Weights of a small mixture-of-experts language model, trained from scratch on English Wikipedia: vocabulary 1811, a sigmoid router.
Below are experts of layer 14 (counted from 0) of a mixture-of-experts language model. Rows are named down (a neuron's output weights, with its number) and show model dimensions 0-127. Each number is 500 + 25 x the weight over its row's rms, rounded and kept within 0 to 999. Numbers have three digits each.
Before each expert's rows: "comes before" lists some tokens at least twice as common just after its tokens as in all text. This comes from a sample of Wikipedia text that the model never trained on. Tokens count by the router's weight.

# expert 5
comes before: " the", " a", " to", " f", " s", " in"
down0:515510504468456490494498514481492501505459533487490467512505513493526502455507542402501535510448522506470487536509484477505472499542510495485528486513520482464494498506506452496518513548479498494498501494521534492519484495508511477484455487481536464526485462485538480481499506481467458502460522509519528517490526475492511493500551449469441511495492468495554498492487480503498469509520
down1:548541504502458489525518510490502511516537493505489493504504458546471503514488492501510479457492517505460482502506523506530492513519523527489492488527495465497525502512487466564505476461489515487498501511513531508504514514525465501518566500505467486460530477486527553481518501582547493506494491478516522523491465507520520503520523502512497512464550506489514476532494506490447519499421
down2:508525519499489538510455483528491501483520504486483452484504538524500477544453487474496531491509486486500490548506529519530543501525534454492442509500504508509482507510456441532535512511512531519492527494476479493545476467520529503459475505487448456482511515505517512503487514490502466504476455482498489510487510537479554517508511506534424506513489480528475509515497527485522473482518
down3:491508468478465436547477497519475517520505497510516501519488482518503511498508501519487456499466490501487537501491437491493449467503508486511530517543543557499462526490478532586502504467484504511489491474460523483503486490487477498523481517511512492511494527514484517506467502476457525526496517480492499475531476513541498462535508542476531542506448527513489516459533486519499517502503
down4:485485482485489518487460499491519471518502470457523497500524489502475517512549504470520494518523483487498502456513455490464501550492500465503547490479533503514473450482484553499492498489486481481503454500517430516486430536513509535495500505479471533503519500487524478458521532519487498460475477468495503518466465532473478505507484489468458503563474495516504486464524509520479515519500
down5:483504533531533479526501489507503495456506491477515545503522508465491526480506484455448518491464502556545502510517449512476529553517535508486505497477462514487497512498501504523506464486554489467524482506491506488501502527529475506487493474489504492462546460528488565460504510538471468496520513507513489485462472495484529513471534525499529561499491545502474502465509503496508477466513
down6:485502515472530492499515489501507518496515497473488476452481521499450551482497518516460562542523502482520482493486472512531493463505506495507519504492498473498493477512518520483518494491461468512517483479510495490522517519426524485510531532500503487521500473523456497515488548492459550528524506515491490511537517527513528557519479497501486453474502479531517518454549486453510439512472
down7:479458514513443532490479515495483461474464490478499490495524501519541507547497490502500489436459522498465555518537571490504547454507476509498482526505508502482500490477534501497494459498555493535529475501504503498488476530505509473486510470488513485530521479497506480525526505542508495445553488514546520467463528480479513529477498527485483495488482489459473481497489508477502505516496
down8:508502523524491526514509471467482471535494539490502455483506471484509504484533512518503496499506520487514503525520498508460542488522452500498521494504529476532517449503439534537461475514473482477525542472543500458468530482520490469486504494538508533553553539449503484493498467477514521493517461517494474518490485546521533472495473496499548502483475520512476484536488509484503520532512

# expert 8
comes before: " of", " in", ",", " and", " to", " the"
down0:493552500546503491512484516494466512477514536504464491496515458457500526465507515479530450498513528498484514502483492538522481494480519521503478460482487518454441491497471526483506518518482566446516465492512497479541510528530499510517480515487434540462504483490516491471513507497515499485525493516458526486450503498510534489477481502513524488511529487511504508493503534475455438504472
down1:490512496505488493508480508539489565482468490501525539551461456480512485488479471493519486486497474510494487529506481493490539516472499474430485495532504493481527534523543493483491470508533499526486467500472501491469522509507464497502480499478516529509518488505519500503502551492485533502532491489540476512504543508498465517513540492529578503507507458560488462491503527520455474487548
down2:504490519494529497501484518483517511497527505477485480476476471489498526452452515519488480550500527518546512513479528496497514481508456518452511500495521509540492499495570459493517529530530540487539512471472499513524489510514508469474521521493517520469498479531555472511519486490502524531497501507450481527473519497443479538450530533540528504495464505459507505467512479530512523536509
down3:525471481523467507520482512497528483521505492491486450513485546484467516490512487522539519474477470512491532480507513464472508511560489482500537521478468559495514517493440470543529480473515493522546537471487490493479501463518473473506469524510442467466527472489472472489483532496496516504508483509480475531472481523516474505462462497506476520490488502527497554499492456529492472477487
down4:565519458479484494470478515517465512484509534521477485503501484460477480461524486503497476486539477461527508530469520454535537494507486483492505460482489519487511492527494441502500492507493496501497446463510480523513510534508472523470516477481510537445482497531498521509523508535510526493491467515476535509462541514480502515502484510484496489495513450544487517446505481489536549551497
down5:494529506483513485499539491435494452509506515532518524497489527475511547480497520452472537440492523502500500513518481537555558531517444483506536498503521487539519512501550504505513507477527488506452493460500522520512525530491490517475492520505508493471516528527518502499489488466486489579475493479488498500503473525480468491485511525491517549517484521464513475505488465499504521461505
down6:516525513537517544479493496472465526500517495467485472502490522499476499486521495497553508452495492540532517536509470529502521479488521480533475501520489486461515490489515466532496530536502528538482482539531457485475489506557547487513478544504487470451504467532455525525488525491524492506517496502515524536525479483462483530508502491521563507504470484502472500554487506535507515506467
down7:550484489540476482526516541498534493514528491492501475490539459537506504537529487532499505531502496516522494518490512538530502464513485541508508517528503485532480504476452561513503498470435520505470496525455492480495527501501529517486493478507515502515497502482503431530531478476525515532528462469465522485521522474459473529536512521474499538469483503529489539484459512504501514485520
down8:511466546525535496490557509487511497482479482462492493538487524529522531531501474499488499525476497503487499513480476513462532443507535525519520522439508470500448526489541503475534526515493504484501498504489487482547464485475560490516517475482493478494478472519467524517504485493496553470543461498458505512503523494551498497503458504515497509482478504501510515436513510551493474495506

# expert 3
comes before: " ", " |", "0", "1", "|", "2"
down0:484546512501446494462539489486484492528505489460488473497467486509478511468474476457469494532495497477532479503490520512470496542466483483510498491477513517542519515505495487547514499500494515491483543514497511523504495506500523470448471488483493524456547514481509481472489443462528493495544531474493508468489522486528459548510485491477487543492482515491523587510476517514497500465523
down1:459490480526538516474486525460476496489447480512505462487551498539514484512453520517530492482524519508542513544524506509469510517548509489542489547527484447441525490449533544558474509505494524499503474530503504509497470476476495482497484507548484527497540504506548484517516498500477488517459475480517475544501515491537486484516491510514528509484493471488482491479503490502528503490505
down2:494509502476495518512516523514498513502490471538480486503495542476507530492510561517477457556508526495524508466472487493507453509492517547478458488477499503501517518522498471508502488466540496493521482488502468506499489528483492497444517485505515543498579529498522512478489518457531532532498457458508541475492544478475539520538530495499479516481470510545540506526507473532483483526501
down3:493500549525475514529471469524543487529529515487508483469546537492504558451460507483523529484507503492531503546503506517507489510527505534512466444487484493469510515493528530461498525528479520487497516531491469521482491512529479491502485554520481487515503521498472485493509517491504566524521470558478499474472485536507494523523487496441490530484457506512501481530493448484505484514488
down4:557493448492542465476496508480470499461455493463523488507541452523452489529496471524545519487496507506500511522512497530524574491486497489557497511521506541467503512479504507497495492535496470542519530472523510491524497531508494538486488501519486492482465493544519513515491541519497537507483525517491499497496509503572463504472502523510523474477509509483498495462538497460515514465494
down5:506527498517481530509477496515497497489505501487533481474494510521518510493505555492503509507499492512517499513442523500511515497532521529486471531521539515494502512545487496530498494498521475458492489519462504502507456508460503492488449511498527519510534490522506487491457485462456509537515539530492477541477453513461535519447476455526491456455509546535543492498480506433475509538486
down6:491494469500523484525532486526494536485468517529477518461506520487485486494496484498498488516506499497494530492517443499463456493532487500524486549467477538512547469470511533488506470527522546506547467520490482545473530484502473507496509497513504512468504483522457578508512501525486483481517504493498492522493470482499465491510505570521513529511510462534505533461527510480543468547481
down7:517525489487568485472531484504528446501465484460470479505500483530508528505504498500459486510465486482497512519489473450507467520514530506465490515451470517509498508458487511524500487531477519528455491525532513518520527524520497449497517512502470487488438538513426536539521516490502486504507477511475506528488529472503484515509485539476476520498532551516537517503507490497531518514515
down8:522482484496483516523483541501513494505507476487517498500513515504467475460519465480544556504498500520449474517506550524476494492494535493498525485503501485429499491499493456483490506488514463563496509516491427469519527467532481433505510499523484484541470498477526519489466515516468504472460558526486494481506515500502489476547536541509491503489498516518518480489460485495523493490504

# expert 6
comes before: " ", "6", "0", "1", "7", "5"
down0:504520553467481498467495486494506479520490453546501486489494491547510449498483496484489511550504498467508526493505455498483527484515497467546500460507508496525530477548500495481428483494503530516517505503505489502498520505495492469494495522433502470542466544483505505466474468527482489474514489502536471470489503505527541487500448495542504517518497484476494500463549442517515476488497
down1:509475475492523441531501506491520504491566516493492538486513522492542505517536525458481455497480492477500546547518486469465489527517523494499471520493469503459531487532551469442546522490516521516484468534498472472486511474513476491517548504492513515492523453511509476464469494460488491474497491485506485494479467517510491491527481540512508516473508471519462524510516471479502488532538
down2:484456548541469565483500488500492511463486509496467487471495452547538532482491538508508508462513502514496497484512523476515473462500476510512497497538514502524456534560491456476484514509477489481501492557513531492502493474491520546503462534477496493500529484499478506537488485490528477530505476488469470517512535511544492523511504457489525524501508521484510507480446502438497511506517
down3:487523538480487487510515540440500524546484498513519494530528516547517497489522498456524514502502535527477538484478506516511556500444499466498499498515540507497520505535510466490488509491509471521485477494482529485492567535461534539488512539502494479534486468521564437480520487499497472476496473465518511527515502499513494509471509453482493507513469527482476486519498494490530472478520
down4:492527543431507514450501498498518525536491535538461478494492452503485544521470497516498532499501482518527531507508525495501506507516529482473472504525540517470480468477524503489519474507492529496503500508541532522419470480504480486568509532479507492488518538495556505516495508510487515484517527534527520511498535552500492489492475477481488480510489539506507475503476488485444526506520
down5:539508471531492490512532518503499506508490499487488512481497503494523508547540488517499457538472513518468532506530507535471488520530480484514453492503476466495494460473516458512483473497542503510488498486550467465508506502507491469498550513498517492549514494496467442483491549490502468488533496490529516541485488500551486519455490481479473467481505514498472490538482555511511487435545
down6:437492496507510515499471501518479483506536500511554472519533502498513472519487478506468511514494490496484530487509486544516523477471496490509475509479541531451476471509512544528486531502490494508489473434522476502556544468460505519483489502489515478524494452503510508490489553479482524504532544453482507518532508485532481481494562485501524501449500502475512494489529530503486514460454
down7:492495518492444508489489495482465532472494478463496485481531469499486501483502520528496472474510473483522496509441524503532489580523520550457557479518524439509518563453523513498522512503506513506517465524476533493524486505511520476491521517499487509525455506521509484492484535512472503490491527539490522479506471492464515521479509478513464505499525495523551500488517530543522479481490
down8:465508482472510453487503503473519497489500480527497489509537521500496508481506486490506492511506499494472512450474509452535504530477555460490471471525510477495482469529535506477505528536524532500522517494497490472466490500519473510469556504469509535504416523563527477470524475540489506504512505537453447501503490464501506539464524496513528505546515517510523471482506515508505505474508

# expert 4
comes before: " the", " a", " to", " f", " his", " in"
down0:556514534506492431503527470482474510505464485501557509505505527485513518519499526510540504496492504491506505530519526531496459496555476511501510516512496486515531483506446505514570496523492453463501536569502488505468493480432528520502507489483489498532491508469484499493513524501523488537493472485504487482466522515522496503487455531494427466524479485473510493511522486514497499507495
down1:494464512505527525479503492503508496534480493497487475511513515462494517533501522488511527476495527520507479517479506511469516517484461480462549453497502463477517499512489465461463526482499494504516478515510527455473486500467547508502472493488535502455451453530489545510483448450502508510435485486506478479467502471550509472483518490541441499500535476530497520545518479505512486506501
down2:524557489483476500544494458536507460497471523546522526456507522498521524466486528513462486505499484497560509484521510440462538490499497467538501477544534517493503530509509475537495473494553525496457539488533479475495500515515523557479467500507497480515549489498484466507502508490461494527476506506511514492495500524488502491505544493480462499467480479492523542527513472520496504524494
down3:494509540461531499481525506475510506517516519428458498510514471476463541528493544505506526486480506495532484542500477467501532460511456503478497501498496493483472477512496529464500510524494481498426534487508449473497493450489527499452524528479485481493483506481477538501450481480511475517455527531492488525513513498480501526503514501485524478490566479508494475529493506546482513498512
down4:484469507524533533481510485471495500504513493497498504532462484482452479526512521506463471480493442517483497509498484486456492532531512527494532477503474488493494436543500472451510480500499515538513513527518497528475498501533483440526528502514488501471474529526525524489514475495476492473508506501530522478451495459493464488512489526495507505532519522455483515479524480460449576520482
down5:533505473532513483521474495515534522523500474493526519540512476512492516510520481518507519471485460483519540496522484555473522489420513470510495498465517526499491521472471490510487490511475502501468521492520503549475466478529503484536459539520549519494504498543486509498508512457483536503523436499539519514491509495474505497491537500524567500511533504505490487484503525566512528485478
down6:502481463517494501507496505469492518475499465468507479486486510483465459493498470469451517499536427525538448454477471499544490498502509482490557496549458495485509526510520521519517495475485526456500495500517553514496531545488487435505481485469479474492520494471524481480484530474490490495456538467498500468532462514503482480540502500500508514481485504488496507464512516480529473516504
down7:492514433487507548509555541489487488514542467563540476461456526494485488483510516487526504505479504495465497535560499540508490535508515495534517512514481512480525483531532491514519491489499486489459496506497535527465488501493470493505453468482473509477540474508488500501458523507517532497533508481527501483513485529515465532482550511485525504531511455503484476528475458511512507506527
down8:521539474499440478524501520471481537472524467496496527469522474496483472551506483509492528505485526479529477492485531514524531486485485511482561502491499516472494472515502476465505549485469506501467510417510485461476503496496500539510503494528482481487503523491505492544496507486492475519529499434465471526511524475494465450530559489516486542478502524494505503507491524518478485474509